Weights of a small mixture-of-experts language model, trained from scratch on English Wikipedia.
Training: a variant of SOAP for the experts, 446M tokens.
Below are experts of layer 4 (counted from 0) of a mixture-of-experts language model. Rows are named router (the router's row for the expert), down (a neuron's output weights, with its number) and show model dimensions 128-191. Each number is 128 + 32 x the weight over its row's rms, rounded and kept within 0 to 255. Numbers have three digits each.
Before each expert's rows: a language model's description of what the expert responds to. This comes from a sample of Wikipedia text that the model never trained on.

# expert 60
Description: Dashes, hyphens and minus signs separating ranges, list credits or empty table cells, as in 1941 – November, Kramer – instruments.
router:164107112214113161101109083096089215096165107131090141160089128149149152110193092169192092115074131168197171117140131131140088156130129181201110081095126117142124163134094067155097142112122151
down0:118108123106146097153138126111173157192186087156104165159102085115105178156118182097142120148095098082131147115080142124149143072151130169134177109192126183123117119093174120150124124186090147
down1:094116135118089149159181145099119092128182095135135139150145082127081124074175137075129088088127123061152066148171142111132051065166083069090071174130054099097131099128140228110146136094071100
down2:107119115162119147133087137111043099121214153126107097100100147064144110074091164077124151116106143110122164123126134124091115154144151172141128176120155089110168134104112084137172073163093102
down3:167158146162133104072100173167142092125062089116152168134122109123090092170118159097059148136142188169118190082117201134181097106171145170207126145140090167118064138093134149155127120107145135
down4:141224179131091154104081209126147097121134163122112150136141139162191166127146136088129169126094094116158107066138131090130156132114149068106134053167122124083106136113104159115171178125078102
down5:134090128165096124136199149147056117144111191161120175112104194115086128102118087137086150153059121091095173121124114137092121158084206134133132144097112102122100091132160119075122109139114120
down6:134124184168151128123199125127170065052079095105195127141153054125119124165152079093185109130122114088099083051148140077144124100156121125075125054149147149106144100178155119156147085098163110
down7:083188100138099124128120108122092090153118157067105136118148146118116130179108156164179120185160126144157046130106182147096151090137137082144112143172151180106086102130124110085134129157132101

# expert 35
Description: Short letter pieces early in uncommon personal or foreign names, right after a capital initial, such as E-or-zean, A-am-ir, E-man-uele.
router:142161122152131148090116114119103153103108090147129162117151130128126133195163114168154105045083191132167131133124113179220106096128140154156115142125102145152151150168150111090149182090124181
down0:123068058130090173108151066084144135090142075143085136155217159087141094147143133152123116088172139143096090075092108145110175116091109089124106164094119092144108173121125186129155113123133159
down1:102200083072123117179087079118148142162129118202139188130131157122117109158060132078113058126134163132158063153196107153127076152113151115114123083076130111147158176119095067099120127115150156
down2:111132136165129138057127163132168125141146126133108180135127125080171132143162139108130164098214100148098058086109079102153141114126155150187095144088138142122131151166083140089178091147097116
down3:136121138141090143134135113124127146132144151096126145131103203143149141083144123127061133106132149199101170088103120136137126186087160107164164169157140138146146086146129127143135094124066073
down4:090169131140160132139149112153137112141105189083108112155140128139141182063052071071094154196084134119174123103139111112137062053159117157074106093196135148149155127134140097146162168069105143
down5:101139141093069153150149117121139150108100195115173100103084159133126093123154120138130127149088163156104033128158133106117123126220101089089201142112132106173100133113140187093120123156155160
down6:117179202155084128113069081059106063154109060128117139067184177105184131125138133079132202078105110170109129086165140111044135145190090163153175170149169095130127174120137116138128147172126165
down7:149107050133142119121128174140133177194082108102185135137082196141137128178179089143111117100131155120082174078146093176123075107118063144087131089148125134092111134119109149025112128173094065

# expert 9
Description: Words after verbs or "it" linking to a role or state, mainly as, into, under, through, became, was, as in "established itself as".
router:125215136195136161083120132099097137139109100106101156097075130163139085172166126127120103087132117149140168152098109108100099133102134109128084119112124134149108110138151107126186145110150151
down0:104152141112125117101154144088142165214121181154140113148138153134107121102170135163131105091133101192135090149095210166099113120128179035090153143129142138165158096110102169116169169129163122
down1:129150145137180131137093079129073136132063133146083111098088178162151109115040122099108091125116175139131080096130122080160140135142125146131101143168102104136180165172173116155138127133128100
down2:133128120129125104139116128094115145108075109144124108112082161080112124128142169138105158169066146111138129108147138155104134063151153111110074100124158111082167124149069158130136107063093079
down3:168118122124092105140120133113134099093147128167194129087152044139055148129085084192128110169125094142129135139125103120109100119144071158023089120067176107110143124113105106100100063160175093
down4:155155094135077147048083125159117191143113101124073106121121128172144150099130163098149144131135054124095148093123183176114110140117164106091136101125141109097118120122142151142167079113151101
down5:086110171072135119136159138158169210109135156179136131182125122141144114120141161151128138123123140149135182113112117100096095101208093167165116088132129085113121094131139104134147069145163040
down6:074186178124097148077089155184050130162107139101173091103135113134127179110183135080104178165129087118094143157156118129107156129116119101129096068133149101106057104160132172131153179116156042
down7:139119119127096097109115134129158110112173149096154142105170160147132148085092106120153137145142142145160146189130140132127060062080131110141116129106119130147130123107134111179090096160095097

# expert 42
Description: Month names, day and year digits, and commas inside dates, as in On 31 July, January 29, 12 October 1991.
router:100131120173107181119080115077122097106134145123069130166104101160169135090139158073140097114080143169146110144158096124118060114097083112138120086155121145200154178183149056125191135116128103
down0:148116139117073165108174174130103092145113103152149112141121127114082148149079167088113111110114211166146133126129092120124088128100139112108116188147135102147067083054093146122152121122185185
down1:062157129074127161176120154143084143118111128149144122154157132146119106135121138165079135079164103164162128153064103130139193201085147133141166108130093198127177109093147198115103137181106113
down2:142191148109099120121097131128135133126161114115128143159155095101112099131182168145077152065108153052096138046176112129132129107128115192083128098147142158150138079089187151134112152123119128
down3:103114085065134161114123103107133130148125116093119073175101099113113136187131147147137093085139153160135076108110120097133114116091119133160172049129031108138108119089163135159100114130132126
down4:107086147105106095085122113143197132097062103158081069133099111149120127111093166157093114094162163179124081069131098143093129119161124122164187149135123140128120164161146111127112178109143143
down5:156083176094100100126128083128121083089104109046120119128141104151109151157098083106128185106155130105140115066133137150163145129162144128168119076122111169118134104154123109231120170064073105
down6:148143107105142134110134194152147113126139157126101173105152096094161084114110145127144089189153165148137136149143129104117128111087102123087087178079133158137154068173126136150139162141134125
down7:157166135150105127127201178114134123128078106139138168172156142148104139176128099112096150110181117041106093105095160106109118114093147130075096124119107080098153130120075122086173131133210129

# expert 13
Description: Conjunctions and linking words joining list items or clauses, mostly and, also or, to, but, with, via, instead.
router:194125163170140092183064063123089177130124104122142090040083165176166156118200127089146090064090163109159175117168125151123110117107103170098108102099138099133127146147102132099099145083138126
down0:129140121155081129106080140117118123122125111143134157075098174084074125166101164128170141087107127155145151140162124121122025093081084216094115151122160081135111108096159196154121155094143104
down1:119104068112131115154118114132123149140124120129077083078144140121134142143134160130082146211140122041139105151138145152089138119105154151074152096093167115121107127112118138123119173127159118
down2:163165122072134067126074121205135085075128123162133093110120113088120173146102121092083078090109144116110102137151136068105073087089131109106084100118142116143151134125159124092169100136148122
down3:101132125137132114174049125105131115180151107118076112120122111131109161197125143144139125126131158092171172107091118147146136128200122147119082114092107145108108123123054062065121156127099145
down4:128127255166136154126110127153063074172085133122133122142196154118122170141098133143096155130170109135135076092118088096157094098099130124116146152098101114117081142108168097088121126159094122
down5:059139136091099107180126181161085134165059117125179111126140156112140190117177157103110139181100076063128113078146142134115158160116098142060181120136125128072117121152098130167105176149121140
down6:119135179095162162111121143136172095133130115146158172159120111127090099106148111193125128081097185206138152078134100125136144158132094173131155139101105129138119135153072151084105126138093134
down7:110144152122041138116163137150155110111096126080144145131042116128141079130134101128143135119131087106106092117116113142159125141155105151186136159186084139137134112046076156102186143130138137

# expert 59
Description: Paragraph-ending periods and line breaks before section headings, plus death or retirement words after his or her, such as his death.
router:142174159137119127170082118100034125093125131106156116104069158137115119169200143117154141077128138146135139116178089127133073122120139137134107099110092137142103143105122068083160146062215190
down0:141158091124203132063212063157096084108150143179167133127094092135114039205129121137118161071134105160133115095144103107131149119120152104107137127122114175151113180157131190144126197160132079
down1:082113150141130113099081105117074116143133127106052120063137127130155105123106147138141164190125172112118116147111099163149107117155128106154117169116176139158150098169099155114151157148090112
down2:114143103155154136109167161178187145172081102143151167130164136075114178120142099116168111143146089060130120124103103128091065193142129152139119208121111098098081086161120110160162083057147118
down3:119113160094114157131161126135206079108065115151194099131150143159120089115128112095100170108164140108095125097148111058139103132142170115133153133147091119146078130135134127169149130113181190
down4:144177148123128073115145138137108150160142161079114194076089146150109130100186161153090136223162194128101172147125136165095118121087138190107077150158138127111089099117111185096140171104153133
down5:130136071143153053130140129104141091153138171104147148141188148137107140135133174084196116191161091158132172093121126098098098144158100140166099125101088113139163086111131166150128118132152128
down6:134133155122123053122137142076154152158119151136162141141139045094144129166114125094115158120139118110154198184116104147168120100087133162159145099121155088119167140121117183167155134153125076
down7:164176072072074166154053159143149110144122076169122099147154151144111110090125093149156111183151119103188149166186111152203164108159132155104183199094123135109130091105141142146176099168154206

# expert 62
Description: Common nouns naming what something or someone is, after the, a or his, such as film, album, singer, group, company.
router:135148122149145112142129107132080149113064151119136156107109139154114116158165108099175074094169117157069141174131087192156066087061127156153105099124072171133102170144073082093146112132156129
down0:141168134198126140101093103125119117174177113077129204109107166075136130100135131139128152214134128178129156144149131162141067104035173153172219106116083145172154114058139146109152111132125156
down1:138119102077114076086141107122161163091108115050157121069121138136150145103119160140148079064126166134086090082141127152147153082058132157067099106086128157136088073115098089117179047140162100
down2:095137082191108119125208101118078130066050117144147089102200076144133160154156118047196102102108146128100133112115150103074134170136106092091154146204127165117097147096140164176147140109115126
down3:143103114147179140126177137128061098131118109073159127132131069180123128127201100147079190169148089120156084100120138116090149125110140109145165108090023144091101168130108137174135174200117068
down4:133137068096142201136160080158094144159164148161134119123119104112186141133152136135142127125119091090100141185121108089104192118152099119075105130120136054131114144213139136162053118105115079
down5:101126064108139096104121101078124126099055117143156145076163082124134131153121130143115058087086146181144107149151075153154078105155101138129114145143180166109137133197102148152119151128108135
down6:098120160042122164129134174171214162082074170183170147163174116121155158084094123113132144071136126150156098183159091109096136153102121122104110183132147079131140171158143162128122145090132101
down7:216153156101141094158184074121108112123105098127155163103100159161115119125159109140100154090085135166168121164144145099104152086126123090092152091142150093114153174127111145165133169155088113

# expert 46
Description: Word pieces following an opening quote, bracket or capital letter, plus quote marks and Thai or Japanese bytes, such as ack, ult, Venez.
router:150189083220162109118149115146093155075094114148129145101094164153093105138115119132183145077114121137121134150123075195136109127095148139146130093131134170128079170120116112119100143089132139
down0:092142167103145116158194144113096087108119133145094091116115069137165120142104065041182172167116129145121108138103113188120094147163133158105104202133112176129159052112125122094124119108096140
down1:061117100196069092122102084096167048159111203117159154152119132065152127146105067140099072104099132154167185119121110110083135144132100158127145148135114100149069092187121156133092223100070116
down2:115169138031114172149091068125123097106050120119083102118135172078135154173132169126071142151140205078104088143115133094089136159140143124108097126143125131152112138123157123178217130163116150
down3:089161130079123100113124081132146148155076145136136206134099198103135182150162098062187163122104145189093148064095134102089131154104149138138143151132150141098102116123087090113129121120135105
down4:157062125142107135104107088143152116079105127112108135085199102129093127103133104133131150089104124194134176139124128120099123178147194110205130054150158186148128134134186119145131073124138096
down5:098119128117134188134152119154190080166191136115088146118149159104108091174086106127178132110093153111161110100135036149156073096097128050095131161086095159100152115136139151132162135164144133
down6:170106150119076129160106119119175131123148120114130064113129130165141121156184089137104114163152213121190129137083137092183147173186145080087107172168136133118111183161165139197153152150023116
down7:172153171163195099132185084127133169161132138139132120157151113171058139126111146125142147155173079095185156092118135075176077126135119113090110143121119072135155147165171148132077089184189099

# expert 55
Description: Common nouns for works, organizations and roles after the or possessives, such as film, album, company, band, singer, teammate.
router:128151123170140097141120130116069163091108144125134159113075126143149132159160156109193126111157097153093139197151084197139053096077144136171109122146079178146087135131051081089162106139181133
down0:162102132089084160141139110111097084141165079053162127092100129104155093115117117173113107154092140154115133165131178138114130177123132100133107179117118175139101165182138160081109130173133087
down1:106088089092150116192093130111136123096094099114080151092114155138136094166165162127089129142121140196150140109161069123081145142137152114147166148141074131064088102150144111141152116154142178
down2:122151078166054068113102127113100175150119131122057160154153131075073164174106128111125174113053170070150080099116078156085078125127145106105112060100147159067184135124159073087164174111085070
down3:077130108211139121096137178171152112159151182095112188138104104080128088081106127094164137151203130095163127125108137121131121142142106115134165140137101110145133119135110179172162139138149070
down4:098140142125138124098161168135106109184092113075145142142151176166126090111083133148121146068184141151134116150100181138086191151133120122129147164138082130080128105052143112102165118107133114
down5:160109123153116090135121097093149105049111178138114133111158090137144134114110138131150154115053140164144143138103125135130111114133143147116091114198124117103096119060098151169110129166079071
down6:101129142167149134108121114129128129135050123131140060121154110138134154132084128152118188114073145135128108048157115152096154166151146117105139093121130177090091156132177154104133175130110153
down7:110126097206116061155136149131162161120087112104156116161161126104156164179153143106106087104128165088146128205134145105134158152120116135175148126087143101142104189114137149135169167153110157

# expert 30
Description: Units and counted nouns following numbers in measurements and statistics, such as km, %, million, ft, long, households.
router:191157160115157116146126101130120150149151117104079130164065167103078122173176106156131073096152159166188135180079113180135111110074160168180106113069110099100120079107072116124163130079173146
down0:117147103120077132106115097176154170136139136158121085103158092150170126148143148087085142170185059155182121139127145114129084115108112077105154185064106101152170182092134118130128087152136174
down1:089095152175061132163142104064188152144129125161071123162161094105118107151185116056155099122145126094164150067139163169144118075113140138100144115132144103148129143166129121092178078103182178
down2:151090149111066093090124127100093061149157140135143115137149098117084145175135179100155092154119104128153048060118161090068105124157145071182102102085117174051103142173137111134172139142128086
down3:106130127085127157105171179154135057101150112110103182106107090171108134110135147151162107176145100060101173127150116088038187175073147133138177165142158103151138178095156155102123111123133107
down4:148081067141096142164149099096102062106117103079159123154117184121099161096115151085151151157152141134183060144128146116039135193133119154126131126118131128124116145127118157108129132118144114
down5:131154051186141121129109146109093133144171194136077096120163156113114087142107165144074191111142129078101147106110060082034119169165157141144154123116089157139173167148160067194157126124087101
down6:140079125204111141175110148166134068129102135097120127128144152110105145107142125107100138117143254121158045050124114183146049125092112091142135101135106130116147063080123140137153155079193133
down7:153097090099115165074132093147103134154134123132031146155123086118129168120145157119149117156098128123134183145156138142136084136186135109118191126171139101125171124110142198150121069162158160

# expert 12
Description: First words in table cells of election and census tables, such as Great Britain, Labour, Conservative, American Indian, and.
router:191153127151119136081127094108070122138177111112131111161114130159172060143159078132157161112120168177133150191115102112125142129116154137108080117086127170146111116111109114122130178075134148
down0:159080125130151123153081130122163137105164148082131111077138125141097112148196132116130144119097172128098161138115139095142148161139163129109125128131154191123107108092068136088120094127103112
down1:079163119150120145153145133203133121129104160181019153095089192091163115112187086137074142156153126066123167147206139180147102106164170093112104167110130119113119118091120091143158142152147125
down2:130124075110141119140172092147131117136121124147122158158103124072155121089084112135127128076146128083126155123119121122128160107123109157155094136114128133092172107101118124146186126113081103
down3:076100122115132132097170089063175156097171148123096081090099126167182035139126112091138168162166116105160115093061131133114115169185143111079137140078147119142120055117136144147089144134201149
down4:078107103150124167121183131113129113143235081113129113088178135096082146114113109159168092140136088125165118143109154104149080088107174109150096127129094132081119147140159088165129160121096136
down5:095123114134145129152124150077069123162142135104060122083150119138182182155150138174169070146140169108117124163098138188140117082119099121123080087144153131145156078135129114126112146151090113
down6:111107129223122138133059101191164110118185157133135064178105158199067110147143205151129117121159154202123124127083110102155113153149109119114154157106144145119129128125100159161090126145139102
down7:135077102169118071090170134102128159125168072110103132106127095099175121095112169155174140130119111195129100130127103175119078132164189145159119097114080094097155124076193132172081157115137125

# expert 24
Description: Opening pieces of rare proper names and taxon names, often single capitals or syllables, such as Ol, Har, Kur, Car.
router:125129135149148141129112091159105156087159133116102160068072124166153134146165107143146108094116117177134124188104120152175113073139099146150042146132157130182116164138062114133095138097144162
down0:108200109075115208137154156094108076156103118175118183178149140121149103096123155124133139149141145140108180170139173175142221116080166128072113084145098142194145097130126084100146112093118154
down1:058144139140153151149125089099094151180184088084098160099122133100086145183163132163085166129081120036142083106124146185113169081098133086157119109106105159078151099128126180071165176141146128
down2:072157101110108089128083142122180090132166155144043091099108172072178136173107123166059143116086155147151178112134092148180180143149180193161136076101104158086139109088080116113143104127130088
down3:107157106139141144119117106162168157130070144166107091095116102108100118150118160121140057165154122143157129149125108117173128091160098153186120141107144122082116067133175147137128135170085111
down4:106115164114077188131140111097167105131121124164209066123174136106090117129118119077064140161157131075087114171146132102138168194115115155171114119079122116141134058153129080149079146162115149
down5:069071152126150102149129146063100110141086214112210065141094145101101186087096166145105110164173111132129165079179119131190102132184093119113150136133115163169099182115098079110182116174134150
down6:196152155178142060095181137125100132148113152121117159127086113162116126133123139159124104117165127059120074130125134176120116138126184108143146130127138057135137146116144147114152125141156147
down7:099161108147082185162111139089084142133170122098114087129147117127145147077148138141132082048073095076169110128078116147148111145093153209042126081143095111172076129146134172124094196119091152

# expert 53
Description: Space tokens in table cells before numbers, and instrument or role words after a dash in album credits, such as vocals, guitar, mastering.
router:163153151183132102112152126131102141073125180067151197113106147120192074118198081131131139082144139187130157153136105164153106116074174110129110121122140159167082140120088123129167151151172159
down0:101087160091065136115140115108103061116087145123166145082128099110109126129108095131111139108115122191129129175111140176146126164144148136106133144160128133108140110175107097113153175155104132
down1:130073000125141107131119124114162128131101113131125141132142123155125132089125091129143079093109103106162127135116110147119134100107104108136132194118101114172180176162133126087119097102136103
down2:172155122163126094059104174127102135084171151080142077162146142134144091136146134108110133171121128137118133157105126137100060141118169068127104141132075145108196117094105094122091188087156125
down3:131134169114097069147161098128187148133166111112153118088111109164107092066063110196084110142181152062135091118142129125138084207130129108191153169185099152120090173080141166130141182204111166
down4:159116143120113075187153093067148041165154166093165151048067155156150135131162103127141092133138090123130134146134156071113125095123093137146125120122128100155200112150095094090133154062136149
down5:135174120133107135094081120113127097092139180111152139135097120095107141149101138187084167127165137052153107146121126065156077147122117179188173089143082158100120092185184124160111143111138142
down6:125094065077148114131117156218092136153084183157110153102115189085152155130111181145136137095150115115093145123138141129118150084074098117131184088134167097076147080112132074134184111058135151
down7:093101161162119146104136105129120148130120091133133102043113116129157099137078185110165104058131180079165177134088149146177149109079095112134183120135053088112104121153132126108093101132074120

# expert 28
Description: First word or code of a table cell or list value, such as country codes, first names, Authority, village in.
router:150148097154138109110156092116099194104140138093122163111135127166101075198169112101137115085179143193115136151125071129162119116106131120142074107095130179125100092160109111135167091142129196
down0:089148148143109099130182102147100069126144100161111098119155076116150119129141132144147103162123109136057040080128128119122131117110108155136162190119064134047138151109136139124092136134112068
down1:142151133107163113129129167208144101111141104105097120131113151117115149121131114134082149238130085102094090145106150078114113107104109191173124135124106172090138121135161120128078122177141140
down2:134113111101066131087105134144143097099073140136130063074165151108173144124114117058129095169113103111103166165146132100091098132181094152178120171090132116147159137111207079159102065148095094
down3:122106168166106097143099164139165087165178106154181147071108140107101063137167120104102102121169150152128111096100117149122147155164146146090209127148060174108101077141177165097148128133135145
down4:162172124123111140130105093145169082036116156150135111111150063099154118121118107118144123136049075151087115137149111138157114144118142149108154151103144114159116121213156087062103087087181133
down5:139083065108111079089170181105167128143097107109139143124141178197127126102151109088123115126158142047094070113113181036136135116052105032128073136125180112149148097126164149068179123138106124
down6:083099088126062122166104137119146179163126132150108184121109145077149175109180123144180116118124111110130091108123094124142124099127109138094132109104131119107140123116075143084187178108137148
down7:126105131097171128143103122138082102111029094121171120095099130128156107165119149153066145090178140104116107151139178127149054136173091075139087123151151170100184080121105104131045106121134100

# expert 37
Description: Date-range dashes, Died colons, aged, and digits or signs in election and statistics tables, such as −13.16, 52.85%.
router:159124164197141188087123036106131122056131114080062125143102149141116165122125101123192067107090148202144178126107107227165059121100094152159103127111127165174122170111154099105155124107144134
down0:186163133109108082124063107192160089130151103091115145094078083081118103131089131103184137104162067071122163151182135101131092117149148206147116155082108156165098136085059133151116078128118176
down1:150102136172145124134148117119152125180100109097150115092130122091096134145131119093096128153144125181163166021119138039128129208184044092122120116102124091222134178133080090145132153116140076
down2:123133141192139094152124131078141056113078149119074095123164165189093157154160096182113107112146133058135135109161158134160114112108129100020175106172123134187137139152171109153111083088119133
down3:100129112127130119159157152130097126059077084114099112122136115111085144137125150133194075133117114145153158124136112128132172145112122117215091120161130118134147134190128114155136160165173065
down4:167188123130144166199172163146173097143133087146070101169099128140137123138171204092112112126098084026132113130132143141138094105138153144119137129183076133128158125115092132139158143085105048
down5:111103093135126070085134111177130132163116085116129125149142134063190107104178140135111132148132112161157150111129120193111097069144148128123099126164082068124108176085092125105188105076091088
down6:123144145149034176064171084150101159167179149129110101114172083137124104073161154090223138096138100140142108164127164170128181172189073132152130074146123137145157147092112148089131172125111093
down7:078112087112071147097084079133091102147132168118170139098136173070125089122096092164159164101111132120220109168147176119122155131162106130159203158075190116113080124133132150082148156113107126

# expert 26
Description: Capital letters or first pieces starting proper names and terms, such as K in Kramer, F in Friesian, Bob, Frank.
router:176159123170135072134114094128099158081121128109132192054101127163142086175141085166125104097136149183153153194116113136199117073112095138188067103092163157152111132105077088102138164113148148
down0:145202110177157146153165134104100186146145121129096132058141147119164203102139119139142103070084093000135097173143160159125123112076173145070160111148075116146095108105123144114105123128122153
down1:135145054126104119146164140137169099102074204173121151089156110114117108106055170109101161126151102206135078126168113105114146150114091132075125156142163174060119098114178160155104095111127092
down2:123141103128081137149184180070131130092076055142163106170136071107153101149066113109088189150123124079128154088177138164138143156120146114148169124142129082139216128131101129154082130175189126
down3:082103111120151147138107133122142125082173066227111126178133130144107185132101162134092152112141069057128138142124193096107131103097186155177139092119145164086134199108118139125179138100121110
down4:155150044081090155112088141142180110132147121141143107122160118063130169112183146035036137153046135108143134082126196129101115131126113143139144124135148106078101201136133120081124127115096153
down5:198149131133143096151112123109088126138179178148124126112117117134096135123168190133140170120166153215137146098118065165142134146157153099118053150179148150129116144102134166146118137148173122
down6:111111188138137202167133113042079133136142102119049118203140134126155155105158148131155114102136150103169120087114121131146157125127172136119124075099100073139084143085110159066148180146098141
down7:062155117152179121102127149173111075147116146131168124118085148128147154156102133102039093116134084090096158121153114131197116118181092123167146178101113185052123179117112111117098117142127135

# expert 20
Description: Superscript citation brackets before citation needed or note numbers, plus km, coordinates, and capitalised name pieces like Ros, Ham, Sa.
router:153180149184092139129140126051097143092169112102098140101084169130203120106155075167129083131102173153147143141141081126155078165122091131114096137115154175209118193093098118155132141128143178
down0:137117206119107132127167160143123148161141151138186126119132174121132137170130123161168182105182153100118116169119149168120151099167180131116140094120164188136155165137155160114151139131088087
down1:139179177116127119129190116090094119141129158149143146076086173078161093133145093153141111116174184126178132079119116078135124174139077095149141107131121173163103137098143138143146168112144083
down2:122091061169124106187125144139137204146054172127139143173121114101092114084131164141164126125036151104107133123135101164163112151149119079130168129093081093128085189103132093181154152103106116
down3:111169134105141140164157081044123104176107102169172091093185144105110143119143126100113128160143159136109098133162090095148144136116142105091179135103116149052163133134135168087121093185080227
down4:119097138130137162092098068191108122137208135117147148112078123163148105214108088205142160114077117095082165073090173115145160151160123113212141130137119122101143140070154090111149087138043103
down5:112077144170159134171092126119056081119149190142130118119173157196175076108187175143155192126133127105125122144175160112082138093121103058093112173112153148100077090139174155145078107153149130
down6:133121165102178141221107123131077105106171139059214091141173127152121177170101088173120061112076185149155164125154112154132124189102136093143130114140182117190102118099136126124085093141172187
down7:110128142126030091115142112115157118141115128094159131106144131135110115090111121164085113130159183124092115128095123144182154176149133123115109124207112055099124142118136120151108152129184095

# expert 34
Description: Word pieces right after a first letter or two inside a word, such as S-es-ame, h-ig-her, n-em-esis.
router:160185112164144110141115129131096166099135102142105165121129148156098105155124110140170087084114116127172154136138146181174129083071149123157113084138129155166099140117099106136120131113132157
down0:114127102090074096159129165115142111163224110130102188204161108088118114150102128086094072116116098090192102137145170132125078188151109199112133196106173158161109064108076105115156163118142141
down1:089153127146135122146150097160158134136116120115146104068135076106095146131087042095174117100120119082170092090135196128145158120077140106141146149137092154172162017077116166100120103075192069
down2:125191115124141145094153158160104170116119108159149132181181136084125172059099164085146110156107113215092138132116117156116107095060150147153131150125106103125109136161072149110195111174073135
down3:094168090053108154109104100130197118089139067143083144123098100137145116128107100139115133156104166189168181105079140118112127123169128140077154135128139117120086117161122123177100146118102135
down4:145118184133147144157114120140090095115134091111130117101100157144146123181135122146148121133156134163112123046101117071108159170132113093155124124210085164172149150185173092090171066091141151
down5:097115172124134096121101139077133078120126141139153175142095098127143094183103182115186105095114124175152191178135159144145153190128100156083120118108117165150065119147160095100032127137102153
down6:185065116100152095171141138189109171082175162184109147152151076145112174176162105162160133108080141089135158121111154137172123131138135129137056126117087122173142113056116139090116137153129145
down7:097120135154096128092130182122122108204147092103098135169126138077091132098121174133120150111094164117180121088092198118071115067170113131137143111141121136084122089077134130169091096126162148

# expert 23
Description: Unit and quantity words after numbers, and field labels in infobox statistics, such as %, km, years, population, Time zone.
router:196151146105128130168114061110087163108159109155090149148101167119111047142195128140129152078180195206154119159065084184134110128078142139158070084119102094147151071116020123088166119132168156
down0:169157163143088104106086089141135132124091145152160057129077189120113115160105152128067169064197147147168100161119076127117116179145104112142079077118112093148185081113103151112139123160146156
down1:076139162130143124094119103144159123101123131133199105138171120129144106077110140130098118129130140103105113135126154114110132074109154137188090230113134141122129134119105122185115127143089127
down2:158117086074124089158116201096097074142129114116063142129154092104109153095170157088163094100163212101110077131139085136098135116121146136116157062134151104146187169170158104104155092162088122
down3:104109199120098123050119152128105058104152160118075127105148117089148162100122131102101123127149144120118082063129180127134069136119147067144122134143165146144086129141127128156125137121160091
down4:163148085207150149169145124094138106126184124071164071123111113111155128130124162156077122160118098125149131059112125129097114149124079098144077113183077171141092115085161197171127126143126137
down5:098109151173151119109112129095115168128126136132109103128103119127095130130149129118146137130111097092109093137101151076142094154175165117130128104117103147087155131145216138108143102129101154
down6:167189151148183109116132172101110187173106132097185128134132171126112124117190170119108108180113062118086089106168162102070119089071090177141115157157116122174139179133127112078138107122076128
down7:218124125147083131155123123092145152116160147160156113098121137120068092132195099153162120114105127104112136106201135093164108105148146080112148075108107128147078132116098160093119188160096151

# expert 41
Description: Byte pieces and letters of Thai, Cyrillic, Tamil, Chinese and Greek text inside English articles, such as Thai place names and Russian titles.
router:179199112228161141140092091172111148121122071131104115142107150142123109136206091168112104128086160160113206132136143179125111111108151145123098058090118147167106179095128101149104084144096139
down0:125118116127128154151143135150144044133099139109189103154140085105134135190076157155137097133176108130159118188088154175096172126102145126125153132139102155152084103139092130036156050144104137
down1:142045056145069116124107180150205125128139124136150110151093121177170085097135112114172149081124147129164116139102158156122187106141172123147160036110125141113143112123136134120114129138066103
down2:085171138060129062164162145154150149120115184159121121109132072125105197112121142135130101091166096091128085146153116127146075122116136160138098159183132096131090137133112087176118171127125132
down3:105134179093153078158145119159166150130107063091129125151140083114063096084136139083115121140158148104129123140149178143164182097098117135057113119124140101129146123172185219147081132155148052
down4:150111158177154081117149105101145140151123095085154158101195129095124170128198108160101139179104143081146139110194124108179111146142152085063136137204173185166110151112142120115133137173159111
down5:145131144144075132129211105108090109124150129101085083140126168136137113110135148150153115147092137127105141078081116193111131143132130131214167170124089127135196089097107140127140161130168119
down6:121138110091142128129175122112148162136080155197093169094142141121129155112180125120159141124174143081112038086174111160072121178143176099064155189115152173129131111130142153105128110153168144
down7:125161096141173066095113105079157089137125171153159129103110156153159089106118182143168124121109087123115118190133128143039159136130144082143126176180074158154043104139100205130157113149155141

# expert 48
Description: Standalone space tokens right before a number, in list items, table cells and prose years, as in in 1960, December 1943.
router:160190112167134172126126123130132189080144133104145181094113104140180140119204106129149121088149108180153225118145117136118107079120124155120154104135127134202097144105114128190109168122091120
down0:122085086127187111130136146106124088103157108172073131086116162114056133106114116190129134122101119120146138113181155151136130178144116094072083128137161128165165092124178054125127121135098141
down1:119130137148097135150143114123032101116146170116073126178167112194132175042104095101139113201144180090109152151131093105152163162193073154174103138160134130161181075115158094138134170110093130
down2:106126188098099095094131127089139122133085130178130160132114144073106132126127143072151160136120109169111152194125108099102174175153106138118133075098159177106098154120107072142132126133073149
down3:103115118067105133151142106137144147159122127134115112133126111089141134121071111129124156141124120138115081090114153094199086152126139102129061107128141156070130093149133110126101125092111126
down4:113093147163121126149145102117153113128169202078098128082147141150148179083150171157168091200144093089101152122108099127127095097100151180102117112091181097126109137182121105142149160102091145
down5:131096141122119128136205123161093116101109132124140074128158098138166162122131145129188083211233137114125130099146171143167174093141116144176075152204165155135096104099090131145101067124143147
down6:104132121133098128177160146142103137183078124076078175114149085138079113144148072134087143132129191104133116155054132103180159145165115135152156136145165132134169151089134100076094119184218122
down7:199187137125097087180115167099117105181184135112131159086098145078201136151145112124143126155066081040122139122148151100117111094114097094154147154114221077124158105141104180148179123093091114